config = dict(
    moe_layers=[0, 1, 2, 3, 4, 5, 6, 7, 8, 9, 10, 11, 12],
    balance_bias=False,
    lr_router=0.00119,
    steps=3100,
)
Below are experts of layer 3 (counted from 0) of a mixture-of-experts language model. Rows are named router (the router's row for the expert), down (a neuron's output weights, with its number) and show model dimensions 0-255. Each number is 500 + 40 x the weight over its row's rms, rounded and kept within 0 to 999. Numbers have three digits each.
Before each expert's rows: "raises" lists some tokens whose logits its average output raises strongly, later layers aside. This comes from a sample of Wikipedia text that the model never trained on.

# expert 2
raises: ".", "al", "et", "li", ","
router:526500502555464488530565498526457520393409507457474450508492520502493515502484489475533467374496545463518455635479458475490505515511469449521534509487526452496545451457515488515486530512458544517568460479497546488472498451565479473462520468440490512508517449534463488535480509520469476480542440538527460508537459465417537477488607543494515488536531498504473457529510522435556543459477543450532559602490421473434555484542491558470556536531393464474518519553542498451469445531545426471450413487585554453510508443469539411532567487529473508493492490473548461495465543534549463505497558453443513495583485505512442484450458511511563477465462474500540488433525517485465482532453463515466457494470500459500535469462540482495503507537527497542460582475533487448545471491473456
down0:552518504511577472509453554498458534517520502521504555452539470472557454465496450520453505517540484515526432513508589605516438456509410467438379480532478492534480448541505556538524554497559460556453437537498532533503488568530404520533498498482484545486484480398496377501583486473447496487517518456525453550493583519509525530485585470515487516471522543560494488503549442531496467485489488499523518499472490542496468554487487561473489539520581554467555505494515509533512483539536523425481484571512452589475525500462532478476466439482449506541503540474502482512570468490503562474494543514524484468518462444507388558555526500506452529562538513501510480498504485508451572459514459439509483431408506528514463581468500497485531463553456478477545529517527492526535504500568475
down1:504419489471537439451474519507561540552537462603458493507450499591467450452484541561550495482572404458526505583492476482527542496479416486561562496533524490471521467453505449505473499520501523486438467519455507538518460480538485475483476504452560517501469492429443489482577526454487502554464560526543533477497474507535542496476517428547518461497497504499575580521510480543466536557458503437422475507497483417477468511488463498534490583553529481523455494518434481498536514468515522502433493502577492429519480505486463539482518503535486472499560491541532545469534438466441519521500525532498428428486472469587542562501497437513518448464497495463520415461540483456476545500521490546560535508463497541487419467403521514503489556535516499485460505583444575484536575534542567
down2:482452587495505481432545495527562527461558441421557502503475510511588482510544523505512537475475573535523486522574449430489513523516548498510511546510573511442531510518526406538545442531530517499457502545518560493538426539550473497429453496509513485537499445491471507540548541495474491557468506492447633451475520537423501540461492520484514428485434472450443511540457474583493581536488470534415516590446508552555502469514499423497504479506508487515495531514469458497522512511488501569530492556552499403595430565498463524492503547507535525406569438533503578520443589452472552512501475462543513533478531502539511488526486535513458506448539515530469506468479504483487450537536501488471472494530492517427532521537516561563494522508506455547504445551524519524472528495483497
down3:467515517615465511588523518504488516490485490458613494446478490439446467514490442493560484489480578538483483468506518492433491432416519479527476492540460504509558497488492408461489420481498446492492473472436519483481551496472595557457542480599470532561488447536515437474441451453497489502482502546463445497585530450444544497476489516490556496542406490524516495551507555525534529470415488535484421539445549502504571518466551521583538507441445534503504536443561482489487486539472478488531486487493526520533447464499483531430536465564528629481479437496466528517534558531492575539544479464475478510506501559466460498571520530474470474502548472547490442489488544492521466506510448472445505452456536503467550577539489514541469538486453487517493496474485524487533457545543475
down4:554434434424475533538462522485512457443521511461522532485537465526547494524485518541528484472426473480506466460543513524431565528505495496478525479480483502506449510536507462510613563458468483421539548503532499387446514460502531509498479517510482440460503498540461423490485458504581441507487419457495540535508432437474514437544532533515473540510527547505527519545459471521495487467538489573498496465441558517497494468497540460470500478494484580470483424444485515512523525499550554523497562452564388476580518538471453520495538522518519596482565506454452494504475506484523486544489466545489586531494467520512490434489520478376511518527499516502528500522494411398497580468475607503452554476522472469514506540492456514498527480571499493451490496543564466561459467532503436
down5:506571477534435524495451459479462492470520577495521440503538511393550494551466473426508451455517468442510407468497515476505426516485517443434496459549470521495508516502462539487527528490477554472495550501465557471507544506446501508479580510528584580488529466536504488584499512478488562526509506535517486466490469514449500475572482485505595505489435498400436482535515530464537478501446525639502489510457526560444468479520458494529515501465466501547443467504561395517464475466515497579444452478507600504526493401485519508556509464541484493510555506526517551482506492523517546449417552478551521473521482542470498476543411552431488531573490513533452485499471449561484486458520471542425497523512523548498450493520520521480490520466495456521520421432483441495510484527525470
down6:509543496559455506526498526461496451508471474451459584469563510466476530483532543492518489532513505493532474494476484504471505497426439452498500507462563508529471558455586469419477525470506543468466463544501502474458539495521387488530617519513534525518471432538542550457486517494465504496473465495466525450504505467500465515538482505437450523471485593553471487478473459530495444486478500478519440509456471518422484492452490433521530472474523512504461523401486509482403487448497474489548507578484512473538497532511559535485529564548468534468550524494459495536462522539507540523513510468529416506480462598480533511562594570459506481439513441602529500565512548512482511466538463519524507432501551448485534561504405432529467430469575588503467460445489443518453436528487443
down7:493519499545523486462505501485455415449436469454517532507486482564490422400527452475484564450498529470513590567527467498580545530566516496508506500457564434475483396492531498520473502551510424523507454464550512530560461508514485498509535486483487414493559493480419458420499457422505555535517533508535466531494528482484518435442508559566528529407508467450490471493550519491482492472500534506496515551495497532499468494506466539420508479588494475488525546494467489533561472477504533476513498544508501465572511445508482586488461489549452553477516489498476507518478436468517439518539532493562556501466487469431558490462461484532599430480548472522440395531462505524474506486529502512457511515445471468513472473502449513488493592504504477537459571570563452403463478523545549
down8:511536431520477566465445463516525494430557429534577570519568516447480548437499509486460483518539466534479494558564476541527446525569511535555523454511500465531519524499505479479493520535479535505562481452476508467552564496496459470482581518443489490520478492536475482451491500440480426511476508466502569511522452573500491540525496597531442495574518500526531539449525451434500491475496392604474596444521524553468444408518499520479453530506469563559477441498476417547511532453546507548466499492500474555522464534501491445480488500534497524541426386459423543511499508506514547391474524493439491466448378521483485545483492485485458506519523522522495499510465440491510529466496503439531442538548580534513481534510470516493522486538550534494472456493498509463472505479540477
down9:496449533469501528550504469502491499521489421532495501530525532575406508481456551532453587494548537511548532504518513474539510480550463529461508540457476517539529490481517567556471593507577458503522588473480465391410470500575532499489428483562518522453488519483461501441478484505456528435543507479483427483391449445494486540439546500560413506510550504540546502388514501483470516541506519438522494570516502465512476460478513558501518501447444490521502491494462456450522555477473534478517497419516526549495483577558473499523535615498506510469457530531494474506446450465434473548510462546509506489493449506504519527529506394532461453458495466479555556532531519463597428483464574521538496448481506490554471433517488476466473464515510498523504510539505500430520528466515471
down10:524524513471499513464526508516584588477525518481462472517472507460505533526496480470556456481531485494540496435466538462471421499496435554493484497451490504510486479534465505540478516435485590557511545527438505519508491482487477412456500529532497435506497546486552473503516474475569493513446503451564470412545583490500525508483454485496524488530592512469480533544533454506498483511536471403562587485479456489519513388467516477485558536462514571465488544512522487485515494493532435523494464493479470455438567501461494514546466453516495444522603494484494513554506550524505480526493509436587448441489546486541515601511554541543562574452444507425512523453503500488470486509563459538482453449475481553548460516499641493495479519423476485442477475413488465550507450566471506
down11:494559486502478459501553551474401537540461516421438527518488480586403534552483451520499400578446508518483500497465518458447501526510517506512517504574502485489485463493514507531482509510544568473552495457526509485534488479526489414500471545509456472517500477491504601482428488499510504551574540537456586455540478482484530477565515568507529510532469502487537535492517557479519515499433539505439496522470421460489550511533560465507465604454512508528574584461496487423458540482498462466553466498466535501535496504491488480482526518512492499471451500517581427551501511563535418540470538564443438487477601505541519424422468556448535539526520500457496510530446517400497507537500495497502505516532524466459508469553506507484417410532517488513475479412503492550542537490531532
down12:495555619440537530435442479493524510476470540510495550449491433442516533550561514494474529488491510462493492541491505475477489563523610490465499480478526464480513503525527453504447534453480571441470484523506506503520539451484510485519534565431538523485523573464464495463510558551499512508513480461512485525508497548516519472527466397430540538461489453509449471545497513466514480503493487607391518473552465475526581555452501512474464545505518478544552492514471440495518507438494441490519466459472377544587542517454482569440408546464406509513486550506484502458542473483491448478507528479566454470529527496465475526461580529544528526528484536501495541484497587513429563541521439518456555467536505465609498514509441546530480494444491524463464510483483433528519490488478547
down13:474475483496546508499541530508473579517523498430471474478477482508464452497554473485557534516481478536476398534527468471479431485522460610488477551484483593454535522458495597486461512479539463514466449465489461469487498449491449494606583537528543439486532571573506551527431515506610470465522494480500526481504463435475517530531586481465439524559519559536502511500501499488517510537527459504476500439523560486486503580481442498470592430435471562584477470471542449485533502412519469511491514469491471531473434501503522385485463561461553435521506513529504522487507486496513521507565495512496366454530528550470517504479514509479511523444498527472500480434525525569510563478479555505506515494446549548495520512513474510504474521588489538441495419502489538469537463479488472
down14:498538528467525535457480446493522496548538544512414436418535485464552500475461506501452562487470445500528536441525463413545475477489499532498531468477497498508543524432538492471475519457450526511496477542535378666494501504473525489563468514511552526538479513540487519502520554464438495486456447504527553605478490550484462550484539555514459388492458502422527575471480408532502506532518505489477490533507450513479505474417441450518485528514437449482473475452405413531544480518450514493502500463499428474515479540496505554460484509474491414532558504545507521497508549525481466478445491455465432506455469463622483530514478508493468490482438532487476440441486472503486445449516520506480533467467550536483564482547487506526506558566442474520500487517466524529462507522504560
down15:474506451517503493499510588455476465508523480525493498504471529524533503485545551441455479500442461483475482451457463522496518505477513508522532476524517471521544475535485502586545452549463520564498432546501515534438494481470530482524506623549487507471523485426542509482463526478515489501498438602519503504489483370483490487527533498495477461494542568471446585415450553520478474496520457475459437491540517479493492480467539520511559484477434429501571474590441498462462495548416600548450451507522504494489532472486460507495413532456514466492582500490544465428529586526489575508441506478549461524554498487570559460522459489512526541483480473498451539433494447505499545478506588419412476436486577507437519484506458416481457507496495498565467524545468508517493470449498495
down16:544397503426476479552463514481427438540548534398502544571484554481476524533535523551485488520490511509543529512498496519466494543521497496517552515461540568527553504508452582501450530501513403535455516488531549486475492491499505494526516457433398420487541483499498494437551514459548461529564464509508517471545548483515543493491509503552454462567479495492469461496515442481544489446522485522532500502437437475499511492527576467451580589468487491508502506528532440489469591520456526462587493458585461496474443442487554401494470490536516556497493525474501489510577498539539401520501519489493556496551484508507462499525423517492528460521476432549551515497570514514443527456431558449453511493397553477511517534422541500506487482559500453471504481445501424492473526463507491

# expert 7
raises: "r", "aught", "B", "BA"
router:487497501546452508488515516486537508446504551488490517468442597473521539502496542526538487367479499474559387547504458457529573465485462498520535436494520518509506426519510471542543484543450541464578490467489515460501465445564511456547544493439499534498531472503483538475519442525470549492511462568525445479495494467511477512467566469463505495523509498508530466542476507500554517495514497385529553562495437462429493481594459573430549538501454564492475465556526514480525471504571499501495507499574527484507480530488489492522517509531498456466514473419508495418492560537554468512418452495528484511580416541563467488454444525544525489497490494506519529448591509508463525533446445492477487589467538432448499435464543522427529549563584513534507579481498477519497530511460454
down0:519525482492448525498550497499484482590539478538499536467488546444471490486502459500516515515542501508519471511524467547453490505588429553448513491464535558503450545453455472390453614512483510498503543483445563498575526479510508418509459496510537591536447479455552525422456555612489525571501482516492563508481507509441498456554418480481511505458503533510441555465497507554510465538460506472467518501472498457515503513512469456497515513498462446540532466508524548502478514520490556437453463523474525465527531535526502498521447514486493495513430505481516471478552478475444528495523427540512515489456501530479506510509553527502466522556461441505497368532478418520503536416539496560541477498561485545435482414467536465458479473502567543389455565448510477470375543501514509
down1:569445502515560512524419418569496511438558528526521458564521600551454527477471555495517442549491569437502509475550486468546529508478515515498517451501529462496500488415536491482552497482520508481515519553488491564437496509587498529469522549445470531536500584553497574499503532488478532546454559483477555539540497495459500489524522505483521460464532489546488443512495549501484496531506490413527526555448465509474522552512528524544522521464531590478438442443608477512617424491454468559535473546563480505434504468454545562515470485526503480477472473456520523537569520509509487525556541508532510491436437554550491509488499467445461545461541517455539523471486501532476502511482497494468515492504522560498556550488496444435529512545455450620516388532498573502519494558490492
down2:503522471525535442468478514544511505496548462485557502527506520449512450516571452551526534534444462486504535442502473555412498521511527476491479505425443468494552474530515485483429590502493524607475512479503462532513536555566515486525527489480554433455455524420478491548425494560504537487415533530478510444453452438567502502489482558572503537490559570521486548515512517500494522539539498557478504486446553475467452476486530477431482505533418509456420487496502410553543438549484500511485567443470508492504472437476526560500471514502525533504533460597522548499523458484531549551508513449548512496443488533501492554563561500455555470463483506507474474508409544509449489477516535540507512448463407566468471564527440494545473553379486475517522474555532548543478501493542537
down3:478500470516621474488526493485502444444410502476572484537519543485557512558501540506482516480497442541467479437496569492513484519553548526565500469448487526465532529502491477548587517444489512543431501447510543518533534557458458461507539491409515437431529521451475490547530490508514507482517510490518587520511570528535517532493501538514417477571554460412550555443443501413485445484415498459501461532553482515542508529521492565480521520489473533538529442424535494396499503528390478507498496497488542526449561496535509531542540512578528489517543465489506579502489441587519557490534463491438498433444503453459547517466494484519474504507531454519535443542496499471453500481470495524533555473542505519520500559546461435434466497511574542515547548454499553555536457514487511
down4:514530575527549506577475482456500523522468505567511468457526481538473456475518491553474488538600440444572470589508563507412537480496519528539465597514467471500473594481514472529516521536536480532540459534528536499440499458553371447478476489437536542455517455564441549506538492531493523445499473507469496445535521444550489513456450485477458448509427510418511513551486493485457512496525514442497475506599501485489515549543434504545501509518470507456524459507481567477535460492510530477532533580546598440481511503424487500404453525519501509466518507522501430484476455482463429524548504532484548600455504470463456505481480459537504503490498506520494497491498509484533503512484412498489554545451537484484537527532542460492506463399552533471547510481470419505527523542479410
down5:435539511533544425519483512518509547495547526468481491481503443454503466438476454490517485460532528497541472565461381615490448555442560449476473513460459553497545505536471526460538494412475513587448469545492508495544448560504468496518544467453486526516477444425419462472534507517490493497479482482538570512600554530478524478525498497537424486446494536505541571434470499561510495495471438547477519497471442501493519483542490550510477493538515434538417474474489498477497508496499509531456499533485551478495490528520482593497505489453506491483549424565499548467566447496539443472503537540440463493535519466447517524482436563465497525519388551603518435447583414521499596533499485523468484508482465512552546529503504495487500500456472527470498517496563545566532476514515545
down6:478498511526477497497480453507492551455476455412520510449523471464502513487523488498528538524549524541467470474536493468560497451512460479469426550520476412483498452529460472502440481495515482562583501473500500548552520518564481563455494484506518545562505516514474498492511507545574564489495417417506549505519408516506508520435536518525470518554511521536497511430472472562480568466466482523523519582533510523454494492401421547518467482463485510608496534492528502486534456515505450482515495517506543498540537447445447608489508619528508485540452393477478535427541459450581511507472514581435510533410480511486494502550527587495449506520525543480581499455518489543516538489472498534479560504551408525561465509424470501475555499560480489496499433463520483467503495553468489
down7:431546533542521538533488554498451451438524542426553531537514487459473520489556456469452444537503490528409505473453518537527508520552590390525469492468522546487533539470551530512557489482483499439464528540491489502570576598469382516512581454543496442482540530537450458482537470454517476499511490504478495523475499497477514487510496518510489552436575502440540451521550550448489499468479482548491507485434502544489504433515532544478448489477497488508489493475556389531532454515409532544550583460475425506479497546539549452506510486553490491478540509478464550498420531525528552464463543505473444519471486539444500474443504526440489481536565525496505524542471502505500500501524527505486554457544493488557554578489439500446508467480529568589479467430514409535559475527469480
down8:500467421494493531506499492423591571465418488566454474478483462548477470485470510442566447506552524501514448577578535437512527512440526536476511513480545427441449511420483507481504485568491483578489516493489469447467516419484561521497416563515475501481500546451469474446512491501529468536462498463487449491526454575461596476538472498579568517495494412505478532483560493503526548493519532428486474501538486478520554480561418471508522487468458549493579488452482511509502518483518445538502419451465485493509485498485536513538506461490556477521457485435484464427555561454453488531486577518564527498542508497515553428496522427533580478502497547457475590522494490492494550477499520537516500484450501434488472441458484530444525535488512492494416533559485542493486486544466596
down9:484543466489444462547491530446436533483445503527467522489551511511483606544505477473424535500518543501462541511433523498486554496477520429467516530517460518518489487477487487536499508581524442491548555528478481476500463443536514593520476550540396493485523538517502512551526471499449532582545520437521571555430554424432560507483551488440458579506510541510547453499503548452542541502425492479438479487456497505565470557478507456543519533412473549496481409480545517499499529466522576463458484457477518503460514520479554520507504525523508462398503499507528403516494487532522548504535508484443537498498455568533502558526510477513526569492506533474485550434545520539458555500480529507469487538504545543428479461523532471532468427579471497608524499530537465487497456603464458
down10:470561478472456462484472499602510462506516540437507535563510477489503500474457500528519496517473472500528522612501482523506522499527539411544399428518471495467529508517590548465500563458489513507423494492485547478545517539499565500497453525400519438551562462446495498510472482561497555547499524498516464500552488491494506436467542487543557496520498489511490526488484521521504472585509457594464511421430448558473492416580522462542441439492529484491437515530477500502459490486553520528499504575428418457564491467569495481509457434474530479509599458542457557491505513549552437442519459492499538545525472442505507584532448543522502508532544477516482478551443441516440503541481453532440444487439513551496502530531546557488487521543531445493492548465551478525525480526554521
down11:488507521501483483532529483499493463505533494444498516496489427464459370492554484485520550530462486495526471491379481514506548478501471502476450509494486458484522520512544486510479575485449540473514530410570473503518513495453537523536540524514487508529506454428526522538480435502541560547496456585485465464573494565527480489473469502499426511482555504490499528448468515531481504636471508476529565477516563399508417532535485539405514494502494466482494544508548526502507455525464476508477455452426497456477536534483538499533411510555530459490527516503474600594410466463537549490549395490425484453412500496494494602452490519482511445480476465478423463554499479491510459459510504513461477491490537544543494551580510501504499539474467495495511589505532499537575504501544514
down12:478478495568527498486602455499460477487527556420581547522576549496483432524480496519476566506537416538484490469448556497516563431474541509524522488483522515541504556536485554463539602505440509470493480519492525473520581597447499474549548509505490540508479437458491447507470548549474524561488498543474491430545596512542456469519458493539433431577518496476541531526498487465490539473451513497508514559469520456458456508479511515519532580524512511521502529440511508472512537476440441454495508388458540505434514489516563456538471535563523510539562548456473571542461500508534509485473523447427486475459570461554533501508508476455485472529499495460509492478426511494509400418550463477456485497509511526500483615509422526502459495452517464541482542466474486534494555497510450
down13:501478497471498497439581451503501520490515494522526514520514412560388496494497530513470510447400451509535534488541550454480557413478515523555509510516572474519553553497590490422504464565534534463512584514500465471467512491590526542553509517574463441498526511547533423431505465491522475556481511470467527542399468477459506455477536497541538531490510506481506502507494515429448479528501543455528513560523521509454469535515510468471498499483517504432563433491525458562599525475521589467519436512525403548453537385481474488509471565474542503512571503495481481512424519491507451521556509489522505475569467533538501516462507439515539467493538541439497510543448561574498416466540511463521506513495538448509555489546482528456539546475485508524490491584454463465520511476467471
down14:455499551558538461492465521446527505513487559472526478486503548536456522480534491454514484566448528522406476493520563516531435480532497492441469547483518539524538494586569552509473530467517494479517484516531473506464538468499398508551531441540539518521480536530469478472530549482548510499488486490413534483485422462431462516425474478522535528438568543526494506601459421520452509518577536488497508507498539437472473473476445553444482523551513520586511479496510467507523556490455501550496540384510547471431542482463472492514478551451471427565489490497503550421501495496529587453585467565495464411477502541528513524510578520404512500507524511485435543481421471579516482554519519457489549511457499498466567514559497557482488511462512533537474478502506498447483544480405486
down15:533498501461544502509546526514523514492544533571421524472474493541493539534488544459514523515568476484492537474503437513572444491529492546482508479502529508457484567471485536516502458463481567578485456517473502503439511487512518502539478404553464484419525556519445570461510552474533540521503455501466516517441547520498519497565542501511525532555529487575536530544443494495521571558531509522517541577530515409537446468490487417520527519513476495498500533440517510407536461469625492404390502427543446566552514513515493439532490528512497463479482552501497443473456547472404488511543508488517428451502485444493485435504516461464508539503553509446497565401528465480502546521516495499543468543463512494519449423548416428552522530486506477478465487544484525411530476481496543
down16:546493479468541544526521544521542455503506461571468520471522455432488423452499421570505534450486535492462498572532533622590502585537474505507517447517531520505532502513489485494488476535550521534526473543476486558504516471529499493454485577539420496480519517517492456493499517429493472567514483434507521501494547506481454495492529517430471560492568532494522501450464500439450524578503404475510472507418550467560553495486529459493507469509447537558465456480503496533495424467454451484429434501473472528513500527545507467463512479489527525493440535545540592518468467462459386447557531552537448508447533565495494564496527492521492496556528528520551514508434432445525503501546477488519525486616484604501488442428543528490574477529471521494520514495473578500469513459455484

# expert 13
raises: "s", "vers", "c", "g"
router:467522517538542451530512511477484462396547592447562489490512528448517462569569553508485466491560499507547452539525453500544455518531570467478480475445527490522472491539511601500511539441503532456531451411430477476526490551473505473486458504423537528485562482469454539458518434566534542411504491536469492476525482542484468531495535541532495534445552494497489486475446526509465595498488514555463588505453445447477518505601513502527551523500541495491512551498513471400489460520551514488466501474564549451513516531486536472440519556494493429471452494467495533487488534555552451456474486460423473549527474514538541416450532523513579481496509420432523471482512486433479512551502451478433464554462512484556489553492524514482504472533522566487490568413496420471523521476511462
down0:520577525573477477499538500514420569478591483491504538440516507491529422435524475463490525513446515480472473517478491425577484485519549459497555508479499447458438524480517544478506444532500516457444523522481471491571482498495538548490517476505508560509494521515474486534504555451496531577491480498467455517607471432413539496535521616435462527482450491483505498540524514460516478495488488488540526471537489508504572533500523452510508518424482436472503442532579544520504447487509457526561480492521498580477462507484442578491434519585520511478472549459551479524505459586541435479574510544482432481488520439460455449539510567580437464559476497473573470492472549487432562548565528547490489504538476520492507577519452546452529508494469442552544502451554487512520519530570495
down1:533522468542487467472587523609449444463526513465559593475546557448494509527585538456530597471476543521528527499437474523452514473554461506492543532532514493462587460484484472516515479493541428491557476434512568520506544598501506436504609475469464514564437490474533459550544471491500490502548521480485471510511443540519544511372559495468556481501496521477559431524485434564520483537535545526509507529450529572479522544447449529459502520472481480511475457510453518480558512489483504497499513438575500510477511434555499509488511443553545490464516537535487478529482502522554443537463525527508463542538477473539508474576522587507468496472555493466490409495514518500531537498474474425499492470523498508480547621463444511537501459442527520530528454443458482506536537493510444
down2:468510496531536488519515456469479529476448485440447512479497473488443471477506527532556481550583466472460515436533520552436480494459512399480580471594530456507551454527438468500442479429509485507522507546506565497498530468515535548451485516492532479486487473500578504491536537488530468358511484439520566572476486445479515469470500506464518600527466505481477553423541524461501495487564512563484479463540502482494519438501473599485565481498487547482556495559456477451513483564509470496504525537486511481506491501614540519496578532571480465475520549444490504473478462494513526507484490484504472445466494526509454533601604504488542506487532481433450534450428526554515605460464486510497439469507436454531440456510504494503494471513429484433449491499552540436449549527508500
down3:486483529420518486466496453486581500481502482522475463543454520547480520434419524494483453478412544586446454535528470517526539527440537487526476494505526499536484481414472476525445488498548497540439504559594476462561454473462463498539423502413485474497556545453476462502466526493506501501493551393473577433518500441547457423483443512482509564482462470516503443557479560472525495443481503555539460519502540446461468476475438444490441426435443507494495531446440522541448425547491444501548523540529508518509527475519543573571529469470536507563490569432507509491403536483467470487481487489511435525538532482525523455483472448530480529520514447489546490500461489538485422498502500530546502479531602552538400441484463456489492475517495461529501475505508481559501487452473497
down4:412438560462462520530469491492526547538537507483542510531460372515532524427537499459480469496422463377441419484436459527546458487523503495521530480481470488497475459455457468499454528513532487569598472500529547537488513447517486558522510485551560472529490566587476491460523512524548471509493439440611500461509459488476515434426506533485456417523490567495525471520453467504555478490522522476497471564441486463505540486482511579446505510556480500500497511561519478576489535528490513502534450507531509444568465475495554518521449542582527496532608424495517504473535488467540489549511467521552452444444508477524460456541535529480541477543523542464559496449467460506493470484507427548462547501519466449461461521484524513477568579459466487465468476522501551463495494498437493
down5:512439508464409470503486530449468564469480460524444426480438420448520533549456411521502497489503477506510496507459520492473460485553481456478494438497514469498577497528577514428535587550452505474554505505514455481522455528493603474498521522571539456503503556469560554545535496498501452474511465498491605506562498506437478561455450469423496476536586494442487489499525537467488478498503523501522523507471500527442474465507398449534493494574554485492509526472470541439475539476554529496463529527571541474571495570527504585531561530504523517525530531438460523531598492517467508474445502553529531585503476540509486414514480486497530481487523536492502469442538449497490511558458477521504499507479455516475465462591456470540580483407505503489504480459424488446419507469513465
down6:495505504468484544482471553496497511531473467505514537516456532478468449432461531513552508587598482500478501493487509505535486609514478467532522523520507471470524403420466496516489514483476510493517544501454518502511433511520500436531522516584458504483492489492507547496486575459480360557492492510610536450491504531494493505554423507547482538505427536536504514500540533519490488497577511510491442441534564413516531527544576517422505556457519467513485506448476489449473528517463438510462439399530451446513532449519539540433460570511542505541510507548463495447488534470466467460546516497440519486528455473557522499485584493511571447539471447524437539475497469504425539479519478497502530553441467521455539387540489473516479567427465504510510486513536476501499460501395463
down7:486495471457524522515583501478509549518622546462456418483541437462494515540475443470437448481494540457496503544446449471532520442439521504510478536516496516489517501530513464496493562520499529460483480477494520521518460484508524474512456523564482516433524426446523515456493469568523502512579513484514496521528433440472626506490467508479421503539438466559503434448527487455518455461558448428574496535502571454619533551549437469509497497497501478505530548502527503523554572490528508554477522514498462474521464471470496447466540491517491531504552493400519460530521567482489578566484441505388509510503523524516490520484515458504456452533510474493447564543452446545509496585585535470472492536462522539502565494469508464583520491479563554485437454510471469425506507491523470
down8:519517534455479444593544526494519502539448529518446493523515493495421552505464537498461550551541503447521463504534491466565506503498519486503542466509547510477423464449532473540413515545534485489476469444540518497456506524519481555502458552527461524425459523466451505490464540553523512486599509623390532520576428535510497472482463554574486538547551400504545476443500466468539457502457480468496503506441458423486529571488469526501471499499502461545523551498451541562479568469503449428480548523490556524474494548559484473519473519534492423533513569440479509498545549474474452497485440505401577555550550486556531475523553481500557507520481596462520453555541547522528537485503520483469413510522468562500523526474535551464456485566519514486511462519483465501523506497497464
down9:508521444529501454492538604471552559464467535470502534476557548489546536484510468519530527442467521517470553500482536519426613493475456545466551537489516504487557473485466496490475419552487492500506522456536420527443475503496386460506570649474471464512551540543508488474505450446462529485528504442518445465545505442484441494461540448453437497517607523513538400524476515485488529436495562424473523493517488464486530536478494448484550512516512509552497488509550482502468496486504489508511550468485506514466451480512500474482554489630501559550463501512500510529482460532546492468448471437472448538544434482511462495531494519461453517537502471483526540483506493471525422524467569425534458550527535502425549456496552539551527447524451507596495493485523511551516516535521421
down10:494500563448508497497490457483490492538457478500418513513539529483447477551444476455459543542494496494597520502475506463500492481465534516508449528543531551471460547539506484507460497543520531524508505425445427575519509522488449418508470510482569461508519563558541506511521492542530439453527484457463458499414464585474553508455578504516494481489513520528453524547483499512514493461527493511450563460416463488516540486540610553432468481581504550443519521549517437488532501562558504433532526509405532462606558584523518499546515486434546524573468482482463534427477500452523466448443499513534498499545456531489529481482472478495494505365526553456508560509514521547504462506553481433491499583462495501560400483517532540466455509475486529504516536543453524478475522514462535
down11:484454490530490518475509473471457576437468454567616538521611482449458455530547503512448524463457511495457546498436516462497511492480502527523500506484522498470503533539491494580527440494514584535429500546521495506535496496424561508441512444482504470498532436609568508466443473520469502559539549416530466534511540478445515477566522487475430541557507541482470428473496501469463447530488511469563461522541648446614479486507515532482590504486514515515532470559510519465455449530506539530464550488473474479503531453497491498505474535499559468545497514480512463514449493444497526471497530514491491465481478535492491520458513452442460510553485561494496549516566516471436480505513458511517479578459534537544625546462534555466532491448482542473470487550555512510579507491547499
down12:510473509432533523508569503548476489530438511601498504519537507512417539542484543451472497537523465559436486492435597484456532479496598494513513474459477581473422514520537460504478476505524534490493477527511516453430375490493516450436473481498554485536458569519454485451380529583457482499521482508457531442545529496467546434516476503574508489533433484494506513440474572542501500494444465490457459527473421509545489493483525526563401501500463520500454546492532474469521475483510434451489530548409533461591545537515491498477527564470542541459558487482451531429504556523520464515556481517502512472470594478491551484536494516493449450497471475472556518562488610501501450461470484483536499511504492464513456466513509514421500495531536511437490534460520535501441506528484529
down13:478470497480517507472414400564544502504501581453544498504432482446543414518566478476532503452472545481525462442531484504569517437512535503498501550471568521490569535499539474553514511513538467461475465479461502495583586570435537482474552534564460492528488473522460468518519427434492470524497528543485493517486551509494601487519463489456560476449521525527473519494448462492551525518526501465472486503529525523509494472488481489434508571515427464494502500478500459533494511462436549521489504484427486422470441462475506548450501509502504528477506545523527523503584447477508512497413517486507503445507549470489484515494429524500464525476544498509469445507482501538570486574554497471485529492496427525460594569599474494552490558413501470565512587499488458657498477530485463
down14:501485506573529484491551477514520520469459496506482492490449525460510418509497588460480536465559473485496490459530484420512531412476476509524491509503530505521446560567452518616502497477492532509427445473521551460546454453440434462487583498564472517522466450547497522540556486489506540534489536516463588531544495526520477528503517491495500489441514503470496472552420484549561479538470484502532510536528421508386431496461509523531513535493525481464530431435505559536465502554477589519524475499526494512488446442494565523443551530567448501536505493566497532467581515553514474489432541452474479496504574584504515542521535627472498512458518503553516461530491518525439606472567496490469573485494522453537515544548488464527502480439539475510550489455468504513500429486522429
down15:480499531494503485474512451515459503482454489514427474468501551502452516459478464586497447557572520536457447445536522443511466588565476536546519515435465473496458506498527461521504544524499484478501557431460524456492512515559491491402508507475563472479448476530510541528451485512547474462538468472492542464509446502549476531587490512534491562550532490503456507485520440626466526450565470457524567535479568518485419483488464504490480510496490542514468482448554529447474479429536455507560516483428443491510451502552493456489518483560470622480566503454466491499451489457431551512543482516484533456496420556547430565517542430472546520473504545510544505498470431571439481470551469425461528474489479523499469465425491486505530551550556539472428458558470509483467518536495441
down16:517478552519451486490574493483425527542550466512462535463480492445438505567519438501524421539537535555447472588495521554550475420513568495467531490417512521500462576464496462488514603520503533556485544417501446484533477514461569507468460457549466500513424529484537511520494515494559490553456505462516526561556471423429556499525521533513496554507514481366531517502513532492592560567552529554451500499506485467489548525492566388505513570495524518505514537463536479532499535523490525474512526472517497562537511483451505481498558494540492472436497494526499445517465521434486463525465542585489506514466558526494438472489562509522515464505572452540442452550491533455497523577473478548492477510528517433514476496478475568506471422515566517507533496470490459516513516465582546